python train.py --n_experts=24 --experts_per_token=2 --d_shared_expert=0 --router_score="softmax" --router_z_loss=0.001 --vocab_size=16384 --norm="rmsnorm" --optimizer="adamw" --lr=0.00188 --beta1=0.95 --beta2=0.99 --grad_clip=2.0 --seq_len=768 --steps=5604
Below are experts of layer 2 (counted from 0) of a mixture-of-experts language model. Rows are named router (the router's row for the expert), gate (a neuron's input weights, with its number), up (a neuron's input weights, with its number) and show model dimensions 0-191. Each number is 128 + 32 x the weight over its row's rms, rounded and kept within 0 to 255. Numbers have three digits each.
Before each expert's rows: "gets" lists some tokens that make up at least twice as much of what it gets as of all text. This comes from a sample of Wikipedia text that the model never trained on. Tokens count by the router's weight.

# expert 11
gets: " |", "\n", "-", ":", ";", " /"
router:107066084222118092071162128181248122073153201107125164154112129147087130096198102098087096137132122126070107209178114087095130087110130140125123108124129129157109090152075156137176100082147143127082110144096085121157111133134126125164202148153156156176148095114122137146156154126139141086118116163128102074166120145160149124138116126177095153145153170160082142084092169193145161077154101099128077098138162132107115119157151106111134124142157089151151096063145168087114124111154141144102179122115154142075125127157059129149106124170136080142109163107134106163097108126118135120
gate4:106141089166126140113136097147243183111138111106140175158117184101083093047156125115098066138102139121079071130142111051121117105130114159154069117109113102109044117158150157162135119136170132112107139138121148109159122058160090100174097090179119148168146117116070186122161132096108106138160119141082135125134151099196155149145122167188125163093113153141073138079105159158079163064148152102127089107142140159115076154117094065109133118141110083182167152097140141110127125120168087159088146146157161140121174077101107112159127118154074124114122147111119090157144174182143114153
up4:148133121147122121143138150125025104109164102127093118095100100158136133178097090118126144146119088078171122141172174185103099100115172115148182118182127127105168150132106075112183075175147181085138131081148070132162138159156149072126185127124126139089124170177142078157119086133118126126112123154147076169157184117073129117176159113098075103162101119083148163193157140154195061180124123117168110159170137113158140166100150151105136091132179143092107110186170141122080114108126166101133105075129137184143118172157129097114142083094139134166113134117096113132099141113059060091
gate5:190145051147141178178077116124116131163097134105116099086109153071122109079139096102125105098122129131120111072129122080075161123158106135087135148146118106106102125144123167147166121143149091140146207112120141128148143093130104103173088138185070080125148121132089050126154142148135097169122133093129092132148150111060104130129131170227115086101072138085147102095109155126131131087156118127200116050122167141119130134142080129172096118125066125129127088076191169195140137126171113131115094146166111175127168140072092115140214081139098093153149132090089118143154155110113083137
up5:148137129111106124123148159156122153166154113129112161126123091124186072182156123137118111142112109149180113201145170095153160141077108036156122099125184097129100119136137178136073163173177052193143138166076135098122124106142159164104124131132151128119154141092121133127137125127038146121117101105046105115093063120117204141136146139093111146109130076164094141142162124161118109157123105106140117193143082213131144119133102148129081178119143141153146069178133047151180117108151080155126139125163170156086122139084091054116116089086106156131118160123121130183096170152143128144

# expert 15
gets: "s", "==", " ==", "===", "\"", "ation"
router:099068106165096064083164139141200210057158153111139110117133155152062119099144127069136117161157152127119103197138106072101110088112125110156116100157110111131116108134100141161184109104208154055127076151137112154209105129170127094158178121190122145141118099117127155131113134090117118087114141181117065126144122148153130131178113152193135138066091138133102139145138155197147177114146124132125078101131163129138101164098105074109177086171144095149163155108159115096098124122145111132105151168138164166102163118155088118184121114126100120128089171140090081158106116153055093142
gate25:087137160121076170112160096102138146131082182087139190128116146187115127129135120089109136107129085157116095151117156179143124153177092128134153169156123167088127102171028152138093164135138159112105146100057119093132059083157141105102157193127148139114113121113129107146104207118156111136144144131130075089183122182123084160042143180174144150122135163172165117115121087122166138064096157143140131113091132115161108190136111101136172116104121123145155131093111089177149164100141135106113126089121201198173118140080055132185110140137151110167126145108128132109133128118054121188
up25:153038127122102112176091180149140122115100107072159065093185181137069109120096115133092095187148123139096195093125141127119144152142174133100132121094104160158154096110133133088127128151180163073121116061143132057166085157093139107111160122099094095130116124066152145111127070132130144137154125161141102149156193057123165155096141089126096159196168157161150112127137100117121097125137128124130137114198132111133153143167128148102138112076119166201141153172125194143091103153156173163170108146141151077147113090179173167088120133171145102081119144128122112167131190144138146058
gate26:166161141145136205151150154070148122138118157150105157126073190119113125124121061097120112151145112095104145142152105097121129056118072158117072124176132088102124127181135115161157121131144110178120076104121159128138121144137099155115129140186085152167150086117096105093119111192114117121125057152156116149166152146112129103107116096101124110116147156094062120129171160237094104088166114113102093129175119165126124142113110126105106217185186122103151092125092123162137138194112147163190148099089175106144126095156096065117139176119178102139179154138111109132195164090151079170
up26:105065141119157117149125122119136161121125075121183123148149115074155120101171147111088123121114105136166121075144106148147110119129127070122147129148133107103071134109086180065098141133138163109154057197117130166145112099095181102094083155052176140114137119125090135174131170109139132075168114141107086126126097123142175126135145165125100204109165083190152123128102118120127120117077154134180128081045080103126120141158136139159154070104127113206172122085074126115160096125206136038084129100137158150130125159119117178197106120163097125174085110136159114153079165172101136117

# expert 10
gets: " |", ".", "s.", ";", ").", ":"
router:109096039193117098111152131151212155071168150035127143132107148127105118098128115132103080160152121077119054135148111104087087097141146158174106114163118084157115120121103169163154122090180162123104121125110057144159122102179100067170158130181151146179151139142098120126148164110153122104113141149098136121162146151135162136193098144207100122083139173145086153076109152200125170097162101106151093104182143147137099159149146100092112101144127087140160131112168160107089111117150151135071127149123123175101175119140101086164112080161140116129124140093089059163105138173136080151
gate4:055152120214172141197167099175098159012055152196122120156161095141092125099126170116135117148118139158120136120161165146102148107125052076058114069124104152087150131136145112067153055110118128161145099104110141097111119054106128071131137066169165221125125103149145147138134085113131117144111112120104119088116166100185112131075174157088102157180148094118165105153120150109135121094173158125134143121153103103122125141110137109150156123159189101139090103065106132160107113149107133107100135089150134156121121058109120152123152151125108129132111159158124172124149134157131166132
up4:134056155120133111087123158055142086174097109122120168170053154082166072086196123109110202103128125103128091145135123131122152163102165070178111159130106156126096055130106127097157129142159111091085154124146140154188138111144170140158116131073168138103125162117101094161166131140141120143161116164144088029120086145123123071121133065104106133128117139112080132119143136105155068162113061125164099077082139091074071108101117145050107095120103085122118180111177132076117140139079113143123105160119135180122177141100122148146155136191121149114081114113109094139082145139107109148
gate5:130158123148123139152149124131114154124111104108100103134109180186073120162077058131097092147129077121138188119162137100092143135098170177121175143226081077126128175120183107154179112160107151104143174134081089160174188111147077148181187144159115141127135153171116057134148136096177107129125117178138076132115099120103078110163089149152117123132100155168167192124099177165145097165090109152174099178060177106115130138176111150157144107094109139124118104108171113134085122104128188156158135106122121121143148098112103121083096148111158097161141109201120080152124133053086131110
up5:136130163084073137155080155061101164116162118092118101116129178133130141110129125136076120128120164150086146116174077150061125138098093131130194169147060115138130103139194106063136148122121166102143122179111191165160128138122093100134173142102095096135163117199121078101021141128129114104147103218139121092121138099098158159127096119154031143188151100174174066101153138120080144129108107109141113169151143145087120092152119093078133100108140118121157153116191140081129146155137110123176068168100135112091181134142180128087076138129138154109116135122143094108121159127120139163

# expert 13
gets: "\n", "-", " ", "/", " -", "S"
router:120102066151180113076139068129176183081157169067103131163112132152110142094153101099106105164144136094082101160153117097104080102103120160137094119167086121153128091146088131157171119120183140127123097148098083110121103083195108044152166127165129171172159134147127128112126146094133131100150109183109155108174177121132134154165102175118137142120125185153087138074115142205130142082160139143133081083177139157127124131143144091059163091190177100156135147099164152090085114119130118116099128154111192196110197108131092130176112080179131097153145150074107096136137138190120101126
gate2:117143126139133127197124154117140109145129146169116161115144171047146113124125115104090137156084132096140149122136114101124156048079152124143092079134173094106087146132122134138079112160165088112100124170126115179134113125154083070183070178120120163119168150176043135130161105106166076104153093166101113133119084126140123131138170142154106173093159088119112168153152147148124088123133091075082114158135098112172126106065115055122138117200194094137188117104106114142134090151172130156101170159107139170170103130112131053146171144160101143093168153071098115145055128116053154167
up2:097182148152112135168151147117131019124121163072079125120104127101137165179113107120161116123139117162100154096183151100118049102172125119078183135122128164135140152101113092122104145112139139119066142100189140142119110040111101049168139153121083138129052131150104128097120099139162126106108094112133118156126144071107063165095100194128045125141179153145151124089161150153128113073141105125135113161131106172088121119128116164115119111160129078040134121101073172107084204082065147150122188134119164112133144121141132143150115121118180087091139155090127134125171126140155153120
gate3:172109054128103157178145086140119134142081083126150156131094159127110076133162177101099141130091115152136122129139110170088111063176112110152133069173130083077122102151132218154142142144189124100089134121072141171131093139151093126097133172151156205143162127123033102145155104066106119147117093150141112141157086114148180126137109146163108128121118131116108133116146146148079193150107144087199082104124146118149091156161131115110182138143106169158128145063168153150118125170134106141082164119138168107152154147120132111165168104117069105150099113135110103228130123177105048174
up3:106073096135103093128106149124134145091143082107119175112151185148105175084163139158154054108134203071173104145092136109163153168130108172150116194184105144095129180090079069131168099155144142129104109139182144105138156134130135098159102115140103117130110131091121151089126146138082146102113146124101097203107172144113166086137160109127149143084100128067139059156095152116162148176188167138148178135149086144131183156116135091163110129119138128099124092144106097089162158137162101148123052125130112108126211125162130150132138133066116112088050154127058108065119148157157157069

# expert 3
gets: ",", " that", " was", " he", "s,", " which"
router:117057031189144081105187139123186178082186118076119131156116140126081133099148125088083099130104149088098099134125123123067102107112111143172087084167086106073107093127114128151149096137137165124092105143141095122151100086156108058169190099141139140209147119156131167116148109103136116079117161141103119105151182127136163151160102141173109137124129171151099153143099153202069101101138128099146072108151131101117094145130137093089150163147178099134144166118193144111106060137133120186086136135151158176127133141162089101130074084154070111153092119116088095165127100168100096128
gate14:087056082209094073135103153197159163062201167000137080076183170120102144127149085112155134129142114108138222150095149108107142135211128123073204144123147127147156185137077119133103145147124125061110109101141166089134126148120154097110141131112150095183092156178150098143104156123172114133085163104160095159154110126100122132113090139148118149149118149185194130115108153122131141119163133130155104171150134122118148125111164134144137142097079156150145138134135156168144135111118129120109113119179116169141116135093127127144146076132133135154106095127089138116118134102155095047
up14:088077070220140095114166179128138168095131119065139079119104104167119196127137162193207147097126151116126069155107125123051129113119102098080146125105105139162128122120124102083128120072104146123140122152112111131109142107115121124151132143111108133167151136161157169142086146133168176141184166153108165071079142122099144133108154166167060174140159160154109099097118120136088148086164119124126123132106089166091133021107105141085144116096211094098156159136087104143120099142109137123126092140103095161070124121165176167085080079116143113053076147124169161143129126129162148119
gate15:138137157139074171143126138143134187120144125162083166132124150147106141130094198092141141129114117153146163103133112104105111074142180125114139221164114139079124159185175122161133105149145140170101127161164069073136110116115065134122188175133152180127133153128144146057129186073145152166088171119138131131127139189082152130122131116124167176115173147162132135144110121132122101128131168108101108187171179128130154129139168094136185114136139112176142168102231122068090127115097148152133160149097139160119075109090156082102109038145118094085128118196128096129102107075134053110
up15:100137162133161088168115129107149113185131143041158116147188133125125173167062123104143084159124095153140151165130157143146095145117116080151106145134178107123168102102132095155098110138148160100126114168125153103160150172121157175104144161109164126182118100114126118105106114112144132131031106138143108128152036097101126072122082116091086120098173095109134163121212147113149072134128103156080121110121186119159114109128099101145070112218150058084103134177081148101110139043071154159150178157157156141124104119137126127147106096148139062056122141185112111120121125092140152123

# expert 1
gets: ".", "s.", " and", ").", "es.", "a."
router:125141139188096113104158121127232150117175112080113138125124144122135147027153114094133099169127140104092122111138099111077114113081156183156076128162082077130128090177108154187167127124165171094106140120112104118181099045134082072154156090152159177151174077115096175119144148125111106079125104158124115114125159117172168155156144181144137170103146165141086164104127152195099150098163136090109071102142133145117121134122127073111136056144182111153159140131130178093099112118129146156050158108142136189123153112133078078148091139138123098141105122062113086121127123133112088160
gate3:114153110193103142065112093117153158112135134062131110122141145131181126096176107117121107118095091110159079116143126051150092120150140180193118143121132115130103114125040147207149117173145148107089137114125172111098153068116147123189138076096100126120135181082123091133167204157121131135184137119119146129194178117141131213125113131155141122087101150124153122087136117117116114078158107138175121110161114144138146151145169072142187096177138127110136170123118148191028106108110152099122155176132120162130169191071096150152155154136140127165153153072105137192129145125076105126
up3:131092103134162125121125138110102108157145131102091104150123133095114113209084103168055114165126140141081114137102104185126160139130124129085103101160064050184159129146136107129100141050113083100098108151124060184159117121135091097100163126153114153161117164156161123090075138126084118152074145158137132136160053113195126073175143156118107174137169108195089130179118134117126166131104124169215122188102102136144142139143110138103068149116063124127197082111167131158153169186128121174111086113118110144093160078146120128115169112104108137155150101127161132113087065113147126174
gate4:142126089165117118102144158089145071134133102137126138170102205131082186182135095195081119177180166175121130144122073126163096048123132135214129110126145135134134108101085206168117163148148079169131149106087104123110136155078093110124101094098114177104141092106132108148116127086153127075172185135157131133208124075153144090130145118163160116101142113167124102114132146137158124128207103126112123157128127157139152126151136149162085091165140111185140159226147155128077136124134159115102151100100141152144112118140075053199140120151120156118188162071113119158162157141118126126
up4:111128099143116104142174102124133057099181135098133195158172116110112143119138076144102131148119084218124099130107143152146106137080172117113129138099138122106103204130035130148163159178164131085170143118083149124176173084097106136127093095134099136149090159143189120101159158108167069133126160125166140145117162162116081219144176109091164132107074128110138162162053108100157191141131146174109128152109143144162143089104144118150148121141136125130067120146117192105116147040080136118156131123134155108138118163136184077104151090157077157147077188123096130172126122131120177116

# expert 23
gets: " the", " and", " a", " for", " as", " by"
router:105104096186122093102162143137226172089141136065121115165138168118096114103157134094116065146131096123116098234177110100092077106071118131166085123189076124082105112121114142136156105104168113116089108157125129103180126115137139086214202104178138132175179124136127118131144156113144119144113139146113119106128171115195138124155137144184104190126142176132094146096113158112121144096127132099157093104155145141111129180119121087096146075145179124143155146132171169109082155143130138177090141105129163177095169110136089103143155084144109075148192177082109109131085139170116076150
gate2:141089106088088148146146086131148105084218115136119184144112107145152144119136182147098147158116214158136147154177097061120083151118083105118072093103131122148152140152121146177127101087188115153184011079126138105089073102160120147094150143164115141146173135112119143143103147077109146111097089134080169157112192158148106135152137107147134143135174127105139077150053104128117136141116144127107140108121126138145115119103089129194170092118132113141110123107140113081071118143085125172139084076166096107108109152150121097094025126169131116150105174170165157147075121161157128080
up2:155172143151186197124160133136122120141158132122095097116113115132083038084139114110141125127151106141150143132080144142144116101127085129148139173128124127193121152097077115132122170125112129205097177146069138156143173172098110126147138145152144119179100110116137196012111044183156177146152159124123131060140125120100157163089141128077100136085073156153127161099177120130124112090122075116109157170084109166086146150100156143150096140137159123169148070071084082113143173127123108098134162164083125105124118081072105124135114133128146153178156083126147133132146070095067090169
gate3:120175127108137100091163124139141134086142126166115146221128098099165110119155191059117101127202134137137136118118106149169076140128150148141143074166154112096143096102149130149224112122128223120100102079113142128148148132146099005150128118124193147082164106091139073099099133106145123094091150165127125128123129119107124133128137131112128139108132126160126106190130148136186201131153125130076100145146106105151093136152066108094128177157072137118114161110138082118099127129142157077078147168081159119123110150071037153140164075131119101154088142107152142172123124189122095099
up3:111221114141057061102200175174136117142128081121093117123073015118047136179205150141178134137154152139132126095133137179150113107085153115163099098161173151132144128095095118120126109173097166180115087072147144095146166136130124112145100152128185101087129178105164136088154146145134145084171203120136183143106194170130138081102135113094158122103125099163142155158135120129103140185115105145099139128138086089162134156157133170123168165149128139121117185153097135117126098106100139130088099145096121136080090175118109183106137077105145122174112113098120118117105138163132088098

# expert 19
gets: ")", ";", ",", "\"", " |", "),"
router:115070057193119098053173117173165138067157154015123164134078169148107081097151123108070074137105096081115061171150132121095114095089148133159090086176118092114123095120109143155137119120183164134096118125111093133178150095169111048182142106152138121167149129124101124132146141118173153140128161161098133135166175139175168153161096153136115122102127141138106147085128147189136122095150110117138080105204153157092104167153130102088120110144157112154126156126196144128099092097128111153110115119147206163096137120112066120125117077129136100162123145100074102162099126156097099135
gate12:107125104211083106119122133134166166087188164132112105150112120141075099116180102091109115138145143057116109191149087121097088113125155129147099125179110111077089123168085123138148089099161149124083093125142125170134111078158057102159141093171128186151179141082081134083147115112134066097163109150120078094166111121148146098121159156175109163076142160133089142108126171156156165109148090109167086107144175150155051152104142077110176094150152128148171163066155165141099186164147125145102148137149157147109184091162087111151157146164101107134111134088075118155083137163093114196
up12:122102156148086101129154141122108097146182154130114076127107122141135102185152053109125173111097089004173115155115082178110133175133192080120071110181146129087136150122103088138093124132100112136116113139165168169120168135127090139126088083131095140131149164080102119077126085132129106138226105092150111093158136143164107070055130121109074129082116106118117125131166108106152110148129055164143151110080140162164106150149140130165156161099143134099108140061127136183142177174137106139163086093131130128096137102154130143082200169095099167188123122122092156104095176119126152152
gate13:078127113185120092067110086119172155095180094125104191107118132144136098062167137081159095112102157125114077102109131081141097107165160184159134135138133129106114116145102120117145127136140164108091151112118115173165124060164117107156127099131159127154131145115103133128117129126102094116176162143135036105157144130155119185206214146144123143117084146108108163137184124153126105125162132121117107113148143080106113156137113111083145103167102148205158125090179137099120097115196139161098195162098170129157167101146111151169143119160087064116082139093134064195020144150127100122
up13:150137151140054126094127123090065121135102211090090118150108151167033122163095127094164101121124176097086170115154100122141092093120152069102195150153062110096155144155157130092131146087125112062171131128108221109134125126197123201120054140146033133083131104118110150085184096121166097087138161112155110126172113107131115162115130166146153116121127105136114092102120134129124144058151141055158136150134136129114157100157094158139135119124099151111145123107141154156142105149123170159102134121135141059171104113167107095123091116116112123134137108102162183132198078077099128125

# expert 7
gets: "ing", "'s", "al", "er", "ic", "an"
router:071126146183133092097174154167255119099154160129113153143162164103075116106167162117069087149137098104137101115148159100147111095123089163133140118144089126115079150149095157132133114120168151118115084151101081171164143061177092117186123127194159169140151108137078119125172166090129129110107124154124119112106180132125135127167154158153110136129128152118082150136095187209110141104106152116140064095157126078106121146159137087103132057164166102167133144060135147127050117127134093145080141145139203129118146088104106098155110089137128093129094139122096089151101089181069124136
gate1:128113115156077156115136064143162116112171153100076136110125067150158049123063166153100125071192107120146129145145184104119141180159179110141199092098179145155092164142063109170073115146146134177144096186086101152142123128112107073087135168240158101121132113135129064106147123121140112134116147096212113089198166089166143171087139097104121135124143135135179089159148112129085123154157133110092126142097119107142133144126122096163158126097140161101102098147138134116064138126153106066114114132148132132123174111120138096151095046146121118119109092141128137073083083145111106092
up1:147140130104088143105091100152102078172102117090115123105139135160126152145084152145129068079070193108142119131106049164173116160127142115086130104154130088135148124137085082107122181148121188129131121159092103128108104105096146146128099137119146126108131146122062134147101081086116123153155116076112155157150067062126132125100103166078120110129089132155133201119207103114162097131046128133172122105167170111113118128202125096158036085104198156084160108143114146143119147142142132110144086127071158150121116167124116109120122169043126129196072170118166143147141097050113115132
gate2:166160138163162132169143136087187110176135062097121134120134114098137140076118158148138115165118147133166108101110143125177146112225132195138159097188107201117083122133162135107062177161181169125150133126120170139153141067170132127120169107125101137122201212145167070184099117141122142161091087128125138177149145127136142135138067120133156107115135136151152150158088157119186180114129127121136111098151107134120188177132102065146143150070112091152089136144152122152090148230052130127148098148091118149147145135110088130111135128081115100112107104127117119156071131068073105115
up2:140129137107083153155137087180113175056164106122148099183122128132064079147104144153131154125149110107149136135094094136152165139116125134130139141143129186079119082101114107155132073157109121137106153073163103112134097167135113118144142181112137067142178134118167138078147167075088122214111181098188122151155159134127162075174107091135144141054141107128155134107149107143143094174115100168133118091190157139109112151084156174096117100069138162138151101103157085155093151109098125068136174196107159107157096147106135099087001110184134133097188148116115108090118124113142092150

# expert 5
gets: " T", " S", " L", " A", " D", " N"
router:141136100159159132081146119158194129074141113050108141123063155117093121103137108077101112123107107078104098191162108080103111119100164136167106110151079071121089136146112171148157085132187145112090128142110094134106133116181071095181152122172164167186141136134100112116136108062147087125156094143091102118167133140174164128173099130154111160103163189130093152089114143209119125080110088109157062128122177127057081169160161078073133112150137089146164103087133159150093126111179123123087156116134173141132177141128081109189138121169142132154147129097082093147105138124097066148
gate17:100132136158064118158175136102180111147156119094120062086111139159128125135118083105089046173161115183105060119142092147090128111151092185171110134179149104180110147171134090112170109161190129119154047120124093080163128071112166130109133153184073164118133085100085115155083116146094128092101128099141077136122143078135123149164122172145095151094133101143100108150095179203088144106169119153121106152138094126147115127159118147069195088163172072180178146169125103109157098137148147144139143121156135145100128084145095105133164126141091086152101099113074125100069142170133133176
up17:188125142132120135121166125084133162117092146162156170131115169199087213109079167098148159114123089103125119120129100121139125145173126115131093118080168113110089132159134183163112142096130161113129114151141086126147118149176121130119155170093108195061123132108150137147119134167085092095205114148125126142177077091145145117128113080158150147108156123124106107159145104115058124126106134135117121134108101076178028050077196115141132150138137102174164170169082130112153209119090099143173154150130105139171098074142190114175139124168128125112072132166084132149156152127092207153
gate18:094167117147148157123194155104147122156106070117107144149149163164154146121089118140148123136131088161127093088172160097117088122093096130192152094198131154112159096138129121162117103155141104153153177103044104135123092080055122133158118089102152134132129116190068114140133093134125151099122161130131168100112145082119092153178158167130137133128152138192107136174139162146146128121141159078071116075096168080104090075109143146174110115126117046147103143119152085172129114124151107113078127154171184138156117127098006100073073160115131110102102131103097160147168095178101068093
up18:132113116128138131096187084117116187166097230095160084135115129137069091061121149126131184124060097088125104144173136108131056160127111115134126113193082146140119096156116135135108123129094117092115097195122170115116150082100187104108089162116108141137149151167117120144143096088240119072179140126187150119150166128118121119120123183142134135127137091121183127073177113086136181122136153100110111161121191124155105154147114112156074102150124151128103120080110058131077152103097117126133145154149148117113201159154145106184126154095139070137141163178172153183164114148133122110

# expert 4
gets: " in", " at", " In", "In", " March", " May"
router:111088061161140093057127097143182167085141179084137126111088133108071117066141131107100105171144140069078092184169131107060097108092113163153125137145115098146095084113115139142178126127148148143127113118117087126206134101186075077170166135160132158147144120143120142113159162118133084106141094175098134103179133149148150146161119138173117142122150190147060152059104183161146139111134127059150093099156164129111097145146124110108164140163174073143165154141190151117099157103123109118108142091112164177116168130145075096186122078132135096139121113122055078172109103141111089175
gate1:095138145133124216073115130093153151134158146112133149119153149168107136131117116093079162149150153166135145123097114129117100121089110147152128134162093099118139107122126093161149112083116125131084082121089076089131097087152171093096170163124139097189143091180128151157119108124121159194157140132157118105153216173126070149192158119136108137108122156173037142131184157136119135176123179138085083108116179099159135211130138070193172080160186100152133132126098091149080116097090126147120164124141172061124130111137153077049111135149087086071136165140129129111063133099121128138
up1:128124140122107146128099134085132149136162086076102120116144122117139061079127125159119126163114114115170167165095148078098087145174165146121142117132096182154162080145117116113118148120084102129080223125115088128116094128064100124068082119109088135176122095131141112175137121150165135152112136153125114067047152220108093152119121142187141156135119144182132146097193150143106127101096123125158088028093228107131155115177159137190160123122109131111187076099122066171119117116089136162137191120159131049128116144140140137114153169134078101120107162131146101140157112141131114155
gate2:181160115144168112137175186073132173089158155160109150140126111125094116020100118116135168138154101134094084127188170102119120094131109146137051106139127117113136060144125192132071136130155112116168135135156081093139121112152156116144115126141090110095177103135138106128124114156075160091131090136133135120172101111129206090144125127142173104098118161095200099156120122157150118155115144114142127081128171075073158091096114093124090126109121109158094161103228195077183121149113090115140128139125148142115119105165112065180119142148080145172111123075098182147139127152041114175
up2:085165166109119114096160170027174187137159157143050106110144087078136136181141183147179157162093131141092153110137168134148129108087154208137101137116143039156138099176110122126040145140142042151168134161066143102112130128084106126121111113164121114141100193156155075117081145165182126100155089123105143116094091140129110165095122115140125162141098088144135133092125079134125124109128149091095109106097159123140110133115194075184073147122131136137168169185122171140158121091108147116123174083141118152134140127129106083129084107120154106150096085073130109158162149150084098138

# expert 6
gets: " of", " the", "|", " The", "The", " that"
router:109146082169161068109200131152188190045177143028091146115108147157077123108112128097107100151132151092136083175179120100110081066154130134149120101146118072133096108138119140147150105139173147125084104131114099132128087110137093075165136109181126191141171107122099107104137152076144133106118113156110105150151151119159137125159136191161123150118123180140092148092093154132131135083167131112150084082166170153104058131145146091125100112156170079130184127096177139070068132097148109115085137161163183163091162088152091077156169100138135108133088106100086103175123104136091122126
gate3:159156108132088144129157121089149124127132086143089155119118091127128087081139083147168116079101185176102106083152149096120115105062159129074095178129068086127195125142135093138169148140112048145123126123113043105151138149105120116172089054143081220112103102116109118179123124111160139163167127123098151099125101134074138115063173112142137151142092130076079147131160137144130148140178135099105099182105082183141156130092148103164122134142126158122130105090153113067095061124120172126112179071130095134150136104090106057087090143142146144118096100182151128123108102129072123056
up3:133144129088147127152142123189120119224150168169145046122151040131101097153046130170142063180129100085074052162106168170154117150130113168195150103171181160135163118100121130122087166131131155139155074106110141206136112138118140148105136158107123119111170142182141151088098143160073159037164134150153122108146111106131128174147103133121131150086109132143109102151129134115134102118064144120147128184121152084092208130192119125128141123142102111117128155170072167145155147101154070113118129124150131104161116110130138129135118207136119090115109090095107158073135124125100156096
gate4:211082159177112146097149178221152096129204083109151139140121085156144110100121157159083137090184090128160134101117149126117184104135165146143082090121161137070144111135065154188111124122092184169103126094117072155109172065141048102140116086141111102119179148061060124137115108101156139174144131136159131109173151124138142110116129101122155117071119099061135160156096136131066068120163098117122121160123160134157087114138137116123146107101113126118123157148128146177129134208072106132096110122075160164124175172085115060146138144129157088120136112136081098138091135117130099147
up4:200127147158110163125176113148114111133169089107097165121107143193192122097139133131046124103154115146126134074110148159144192068133138139203133119146188109171091158135103153113114136065112130167074138105133098135127192132146107135134152176144122107137139169163113107111107179136193168184178183102173123152182150148155164070150137121073145093066104103167113144129107172137126141161183106168119103129105187093120113110150134205178104095133159116156124095172154117132066148196149130131126115136119145156081136128102110154122130144119147122166139113207089121109068107087149090173

# expert 18
gets: " to", " was", " is", " with", " on", " from"
router:075099083180097101094161134183233181114158173098121132133072136155070129086128097145070148130084127083134079190136145115063089115123130152129123096144114110132091125140124180160149104115141143090127076114132107132169113098190097121171163106190158194195144129147100131124142133078144135092124138119091151107157171117137125146158107098218103149094117167124087124101111166163076141129135155090159081099172129149143097136132107083078161089160153091129138136100182184105114093136169123169104136141141176133141153134151056125158134118174099099098147105109120097158110106185073094132
gate15:052110114161127161144182144170143124111080126125123180193101093097164153147118092096148140159093076101128068124092172177161080095098145142155103098140250162141084180148093167109142100168158129180128094161149125166128163133146155146168116114110106067129112089139147109142143103136166143133091161111133111162124099165119107145209135124044086136091088122092109148127139127121189135179171094185098101124151111175132104150102142207092127122150120119124138119148070171137167104112187126105117117138087152156122158138162095164152119133135145119119154154143109051105085118071134084118
up15:154118131116041093134098038174157104111129156123134194150132100125097071116114167101153140108133170200132094132142146162105117144083118089101157130138101150111160124156129098116151140127109167140093148146153088169174138183155079147125115121188160138115110125166146111133117127111238109162094096126136109100174146169075139095108153089096121137136136109095123122192154113128149126113042147102074132205108104160129189153067117194105157101112120175144115109093141129078147130103115140112122113125187086165198160132172209079112096123142139122144086109149154127066129168139123140102
gate16:162096150148091117136138156113154157155136105141088100118149122096160131100144125141132102107108181154103100118227080099134097130134126149139113124112085117153162168118163150130123137160118072131072113129118130106182138157114123132144153132103142129148138140134131095153162113141117134096167143120130128158196140141136191103213129167184167165182167095206188111107113129118154148124224225129142104111177095107120182093111091183153105038152131131086105149138146130127082128159124129123150208130105131121081197114151081150166114151128083155144195173095149175145147130159185089161
up16:089083169133141086080135153105152130107147145190114110138122136115180138095161193148128126113144165103165187187116130102122059107106145098113129155105037092086174098130072153129124124149132144096150143101176093125095129166169068125113139115101140164108143141097172087101122176132161163135194148157121131052089149082144134168118136130170191167159130132155141127128158088118136127124135110135113119110075090118082080124136156147092175098170081117095161148188152129059102146168110115136098127105127075108172150056089109142152131142117015122132111124160204144139124134111164180146

# expert 2
gets: " ", " 0", " 1", " 2", " 3", " 4"
router:089051074182102113100131102138170160074161156037121129144119136119102123103157116122063114150126147096116102189152121111080125122089151125182101123145097091138127113107107156152175120105164140127108086143139093114152099076158092115156140138164133126146182111115090130112131153100137106105129103163100155126169180155143142159144105178167121176089145142124065125090122190215129169121137141056097075111166146139116117160158153068107157100159149087200180140119171112103098119115137104139118165143137220188096170108154108105150129110202109102118123165130062105192127129160129109157
gate3:129165079155140163130177143106144125119155112053057157135109177137105135114143125104168125225105074100093124128147141085166096098109121182216122144152117084123088122162139129197108095135177125115080108134118132186148113085134126066155117080152178171145134175149095171150170114100044126117153130149107094095138089078121136072247161117137120123074140158128118143103093138136118107089137129149165128113152130111097105143142099096095139050164149082144154154119135136142056146107169109114093173169149116151138172122127095117163141101143116122177133106102103101175120130173101137122
up3:127137122138156134151096087189149132108160125191159123072130135123133133118104130148097126055112161162155080106179166140128104131158102122098166091122095150109138118135132141078109119138120147119082183084088161079127147128103205117128172138135146097177138040150204144084153205080200152073123192107115124146143129137156141148108165153139083146165139145117126138151171130108122142129181112138108121176129135176119121128116138169153130133158121215106117095174155138156191142113140152161160100046121145116138091147148140098089087142085079163070100131102192082046148136134132081153
gate4:149120109091196136124151093109143167098098155176080160133137155132130145081154155115112103126123130143117153159108119124063132154097139051069128116103096079130125065140124100126130153094160105087142142107110145149104123138126110146119113104145143140179121116134149231158140144114134145138142147153100115143123189066110124104144160142097125137120197119103084127118088114144113140135171126129081120121114082146037098191000136124078117076182095108170101188116052160091134125146161186210123107042118128133085102144156132138155109141137097091151154102151147117124120081152136157159
up4:135161118105124143128105110103138163094112070132083148093126172077152106089183109131131135125166093116135172131112108124138099103116103157107166113136085082085116128107173197188124142146140094109084115176177108144085095123120155155120099156119142136145085059112140102129040108103086098201169132118081111140174111073161101163120110157135102122141143138144115142083142160155110148171159174084074114155099147189124139165102143028150107122146115141138155093156123137155113145098094137120136158099132150057151107143159089135077182138073058120093148097253115093121122141140143157086